python train.py --num_hidden_layers=9 --hidden_size=256 --n_experts=96 --experts_per_token=3 --d_expert=128 --d_shared_expert=128 --hidden_act="squared_relu" --moe_layers=[1, 2, 3, 4, 5, 6, 7, 8] --router_score="sigmoid" --normalize_top_k=true --routed_scale=1.73 --balance_loss=0.0137 --balance_bias=false --router_noise=0.05 --n_groups=4 --groups_per_token=3 --init_std_router=0.0167 --lr_router=0.000771 --num_attention_heads=4 --num_key_value_heads=4 --head_dim=64 --vocab_size=8744 --norm="rmsnorm" --norm_place="pre" --norm_eps=1e-05 --positions="rope" --rope_theta=5600.0 --rope_fraction=1.0 --qk_norm=true --attn_scale=0.13 --tie_word_embeddings=false --parallel_block=false --extras=["capped logits"] --init="normal" --init_std_qkv=0.0339 --init_std_o=0.0421 --init_std_up=0.0486 --init_std_down=0.0486 --optimizer="soap_variant" --learning_rate=0.0102 --weight_decay=0.0 --lr_head=0.0102 --warmup_steps=50 --schedule="wsd" --decay_fraction=1.0 --decay_shape="linear" --final_lr_fraction=0.0 --batch_tokens=262144 --max_seq_len=256 --doc_mask=false --train_tokens=2115000000 --max_steps=8069 --dataset="wikipedia_en"
Below are experts of layer 5 (counted from 0) of a mixture-of-experts language model. Rows are named router (the router's row for the expert) and show model dimensions 0-255. Each number is 128 + 32 x the weight over its row's rms, rounded and kept within 0 to 255.
After each expert's rows: "gets" lists some tokens that make up at least twice as much of what it gets as of all text; "comes before" lists some tokens at least twice as common just after its tokens as in all text. This comes from a sample of Wikipedia text that the model never trained on. Tokens count by the router's weight.

# expert 5
router [116 142 144 112 104 113 191 121 148 115  96 124 164 181  48 144 102 148 101 113 165  79  58 190 146 121 117 138 191 127 121 110 118 145 123 109 102  78  88  84 148 160 150 118 138 150  87 114  95 189 167 123 173 139 139 132 109  87  66  97 103 133 153 128 121 109 110 156  82  98 104 170 135 130 159  62 136 109  78 117  56 124 179 172  89  87 145 156 117 112 130 117 150 137 130 138 112 140 159 130 138 166 113 138 180 105 117 149 157  70  89 111  66 105 103 147  77 163 159 105 163  49  95 154 161 157 111 138 128 143 182 118 166 118  76 153 105  84 108 124 116 113 176  75 153 127 155 109 152 110 221 135 126 163 113 151 132 110 125 143 192 173 115  64 117 133 133  90 104 102 118  66 131 167  77 145 122 128 150 163 112 135 139 145 134 151 155  88  62 108 133 132  58 128 106 100  88  95  98  80 137 109 102 113 210 110 154 208 148 124 102  67 134 119  99 128 178 143 125  82  31 135 104 100 150 160 122 123 108 133 110 137 149 150 144 149 133 184 149  98 126  83 143 136 112 153 153 127 144  93 150  83  77 108 128 142]
gets: "an", "man", "i", "a", "en", "son"
comes before: " |", ",", " and", "a", "'s", "i"

# expert 37
router [130  66 116 151 159  83 163  79 136 121 125 128 105 156 105 142  81 167 128  92 157 123 113 176 122 114  66 105 191 132 142 149 121 176  81 136 125  91  90 120 135 124 163  91 121 157  86 127  48 163 203 124 117 162  75 173  85  98  84 146 118 144 104 175 132 123 101 143 149 104  67 155 103 101 129 124 169 101 129 168  98 102 193 179  96 121  60 155 105 149  93 160  81 160 164 168 112 112 125 184 150 158 137 135 174 146 139 124 123 101  46 112 110  96 115 130 127 150 148  64 159 112 102 113 184 134 137 140 165 128 101 100 186 137 114 105  88  86 113 143 130 129 138 123 152 177 161 145 146 116 153 199 163  97 159 141 146  83 142 204 104 141 116 123 173 163 111 131 177 118 100 129 126 163 128 127 138 142 127 100 122 181  98 137  88 127 151 119 158 110 177 116 145 191  89 157 131 119  89  86  83 138 128 156 147  86 160 156 122  13 106  68 133  95  92 112 136 170 161  63 155 174 128  94 142 157 129 107  73 159 119 191  82 131  96  96 140 173 140  79  97 125 144 146 137 101 139 151 131  85 134 111  80 113 131 134]
gets: "\n", "ar", ";", " /", "os", " that"
comes before: "-", "|", "\n", " -", "ry", " (0)"

# expert 95
router [121 131 180 111 153 139 110  98 144 119  81 178 100 162 115 114 137 120 156 185 120 110  94 131 159  97  93 131 170 126 135 101 171 129  65 131 156  44 133  87 128 184 159 103 184 138  95 121  78 142 148 135 119  98 150 152  76  83 118 145 133 117 134 156  88  88 107 201  94 107 120 195 158 124 146  95 152 113 122 100 111 136 182 151 151 106 101  91  83 130 151 119 157 179 172 167 139 162 106 173 216 129 122 159 116 120 153 149 132 140  84 105 156  80 156 129 123 134 149 118 146  89  47 176 169 150 102 111  87 172 159 133 160 170 100 126  95 105 125 153 111  89 126  96 165 150 142 151 136  95 179 135 175 112 142 123 189  79 135 143 116 165 110  87  55 157 154 121 119 132 127 130 131 112  79 112 118  50 167 157 107  95 143 118 104 125 182 111  77 106 120 134  76 153 172  60 114 149  69  64 131 106 121  85 162 100 136 217  75 112 112 104 138 147  93 129 178 140 102 110  90 131 100  92 146 166 124 119 156  97 170 140 140 127  94 168 173 167 116 153 101  78 138 139  83  95 163 162  97  59 117 119  90 136 150 113]
gets: "ation", "ion", "ing", "ment", "ity", " post"
comes before: " of", " and", " in", ".", ",", " for"

# expert 17
router [112 100 108 153 188 146 129 144 164  87 144 114  81 162  91 122 100 161 163 180 143 102  80 158 131  95  57 105 190 133  99 123 117 146 106 121 150 109 100 109 147 178 107 131 157 181 141 174 128 125 145  87 195 138  90 177 106  72  89 146 127 145  55 133 155  87 118 136  94 107  70 205 120  88 120 111 147 105 115 110 103 108 184 101 136 108 190 121  88 137 156  85 138 131 114 174 172 125 165 144 168 127  74  84 118 150 120 159  69 109 120  97 113 164 107 148  64  88 161 103 118  64 109 106 131 127 173 183 151 210 126 108 214 151 103 174 130 145 150  96 129 128 125 118 110 210 128  59 125 163 170 111 119 126 172  87 189 147 132 123  97 124 101 102 124 129 156 102 162 164 120 117 107  65 125 149  75 103 137 170 112 121 164 158 170 159 133  86 117 139 189 126  80 144  92 108 156 121  78  97 165  91 100 116 141 114 143 157 131 118 158 118 138  91 122 122 120 107 168 119 109 171 131 116 172 158 151 162 162 118 119 171 140 157 151 142 189 158 145 108  59  61 120 128 160 180 124 155 149 131  98 119  99 153 147 142]
gets: "\n", "°N", " •", " −", "°", " km"
comes before: "\n", "-", " /", ";", ":", " (1"

# expert 90
router [114  84 150 220 108 100 188 110 154  70  92 150 110 120 107 174  88 140 157 130 136 112 174 128 112 104  74 134 158 132 185 159 118 191 118 156 129 132 159  96  69 121 111  58  76 179  89 111 145 157 146 128 162 115 120 125  85  64  99 150 127 154 145 211 128 100 103 143 104 100  96 164 164 152 148  88 128  75  99 103 101 188 135 154  94 137 130 120 104 127 142  71  82 145 162 173 124 136 106 154 173 165 150 203 161 104 114 148  92 130 105  83 134  83 117 155 134 152 136  67 150 124  97 143 189 139 157 148 109 152 115 102 222 136  97 110 121 135 128 132 168 180 126 121 145 122 113 137 161 125 150 174 133  83  93 139 144 106 141 156 132 148 120 138 151  75 140 102 122 171  80 113 100 121 124 115 159 116 127 196 118 134 135 130 158  99 154 109 103 150 176 143 120 135 126 108 122 119  99 125 118 109  78 135 167 122 155 176 141 105  46  87 160  83  62  80 175 108 136 109 138 149 149 164 141 176 148 147 120 146 142 162 144 159 109 166 160 163 156 110 143 139  67  66 159 158 172 121 145  94 117 118  37 107 210 132]
gets: " and", " was", " or", " he", " He", " who"
comes before: " was", " the", " is", " a", " also", " had"

# expert 79
router [ 66 110 146 130 159 140 125  81 123  97 111 107  58 155 122 101 125 137 118  88 115 117 140 133 185  90  49 125 125 138 165  58 126 152  67 113 141 120 132  99 123 154 144  78 127 158  82 144 111 165 148 127 175 139 133 165 110 116 146 130 116 111  92 105 120 105  84 131 142 120 114 190 136 152  92 141 166 103 104  98  97 121 174 146 138  66 149  62  90 127 148 103 158 152 151 161 131 167 140 104 225 185 133 140 163 185 155 120 136  78 108 142 120  96 136  70 100 209 129 104 122  98 104 107 111 131 132 169 146 156 158 102 128 157 156 114  56 132 135 119 136 123 111 122  90 114 129 130 175 121 156 178 111 103 154 149 140  84 142 155 106 142 101 125 170 105 168 136 178 138  72  92  56 135 128 130 153 122 181 147 111 149 106 121 175 135 148  88  94 150 160 138 102 146  90 151 152 142 147 124 137 107 127 158 156 122 138 172 137 113  71 122 157  96  89  84 174 122 111  91 120 114 167 120 148 188 242 152 148 112 156 199  42 134  78 122 156 209 134 100  96  81 129 122 156 110 172 198 122  96 148 102  82 176 138 109]
gets: ".4", ".3", ".6", ".5", ".1", ".8"
comes before: " |", " the", "5", "7", "8", "6"

# expert 6
router [130 125 146 115 152  75 155 100 143 126  96 165 141 143 104 110 157 140 144 138 129 110  97 189 109 138  65 127 138 187 127 112 110 131  77  58 159  68 142 108 152 156 140 106 154 209  89 176 113 151 143  62 147 144  77 155 114 105  95 130 124 142 124 110 132 100 103 115 131 133  69 139 150 117 146  88 151  94  73  88  87 133 183 177 110 130  85 101  76 129 138  67 151 106 178 142 196 142 149 191 215 131 137 169 129 101 137 198 123  72  92 112  68 174 121  56  80 191 207 109 114  79 133 145 122 115 171  96 112 157  95  95 159 200 136 122  64 123 129 127 166 118 189 171 144 122 141 108 191 145 152 125 134  75 147 115 114  85 111 135 117 170 125  96 163 122 119 123 178 115 117 129  74  83  90 141 148 115 109 145 103 139 146 149 124 142 136 105 117 111 148 162  96 193 114 149 100 123 103 100 181  75  89 147 182 134 139 168  84 105 127 134 145 148 105 119 149 121 131  55 134 145 173  95 134 165 180 137 120 145 120 151 119 140 132 138 119 149 138  95  61 114 106  79 107 156 112 160 156  88 156 147 118 132 139 164]
gets: " 1", " 2", " 3", " 0", " 4", " 6"
comes before: " |", "°", ".0", ".5", ".3", ".1"

# expert 16
router [129 135 124 161  90 116 156 136 102 108 129 132 124 130 126 160 138 195  92 170 169  75 150 190 116  39 105  83 126 114 109 100 153 180  80 127 208  62 133  49 149 136 155 114 144 124  89 120 129 136 113 137 128 137  92 131 118  78  37 106 106 117 103 136 152 135  92 119 108 114   4 156 166 120 124  98 116 104  85  90  77  98 157 165 156  90 116 125 110 123 134 142 120 133 162 174 172 135 130 160 150  88 136 147 176 114 166 109  71  70 132 148 157  95 126 137  85 157 147  56 169 110  70 125 146 142 183  94 104 182 110  92 169 153 112  95 102 105 142 137 126 153 135 158 185 160 102  61 102 124 145 204 157 100 130 132 133 118 154 193 133 146  82 103 133 117 104 133 135 120 155 109  90 146  82 153 189 118 162 150 108 126 123  99 142 117 165 112 105 129 146 100 105 146  94 129  90 116  72  99 145 121  95 161 180  68 131 133 177 101  81 101 146 147  47  93 123 129 119 124 116 113 155 154 178 157 154 123 147 103 158 163 140 164  89 146 124 147  93 120 140 154  76 156 140 188 147 147 124 153 130 159  84 112 134  91]
gets: " to", " by", " with", " from", " United", " under"
comes before: " the", " be", " States", " a", " his", " have"

# expert 11
router [ 97  87 126 139 132 145 143 152 104 108  71 135 168  97  86 137 145 149 175 142 133 119  82 176 124  68 111 140 176 189 149 100 123 136  93 133 100  62 118  64 155 161 140  99 124 196 131 118  57 150 180 145 159 109 182 104 144 110  79 134 121 107 178 166  86  71 120 148 111 119  87 171 171 154 119 100 147 133 145 120 114 121 155 160 117  81 143  98  85 131 132 162 156 162 152 163 167 118 158 183 162 138 120 172 147 110 133 129 104 113 109 130 105 108 113 144 138 187 148 121 154  95 115 137 137 135 121 140 123 181 106 107 139 113 105  77  38 114 175 106 128 142 191 118 146 180 172 120 128  94 181 129 170 120 150 107 125  97 148 129  54 152  64 131  73 126 106 151 118 144  99 160  97  94 106 160 172  68 164 172  85 171 171 130 160 122 117 128 105 114 124  92 113 188 167  98 132 115 105  92  95  48 114 105 159 110  91 205  81 133  70  78 194 121 128  99 115 148 121 119 103 152 134 101 191 129 140 168  91  98 121 157 159 146 118 215 140 175 107  46  97 121 125 126 168 129 107 137 154 144 124 140  95 150 148 138]
gets: "ing", "y", "ry", "s", "ics", "ly"
comes before: " and", " of", "\"", " in", " for", " to"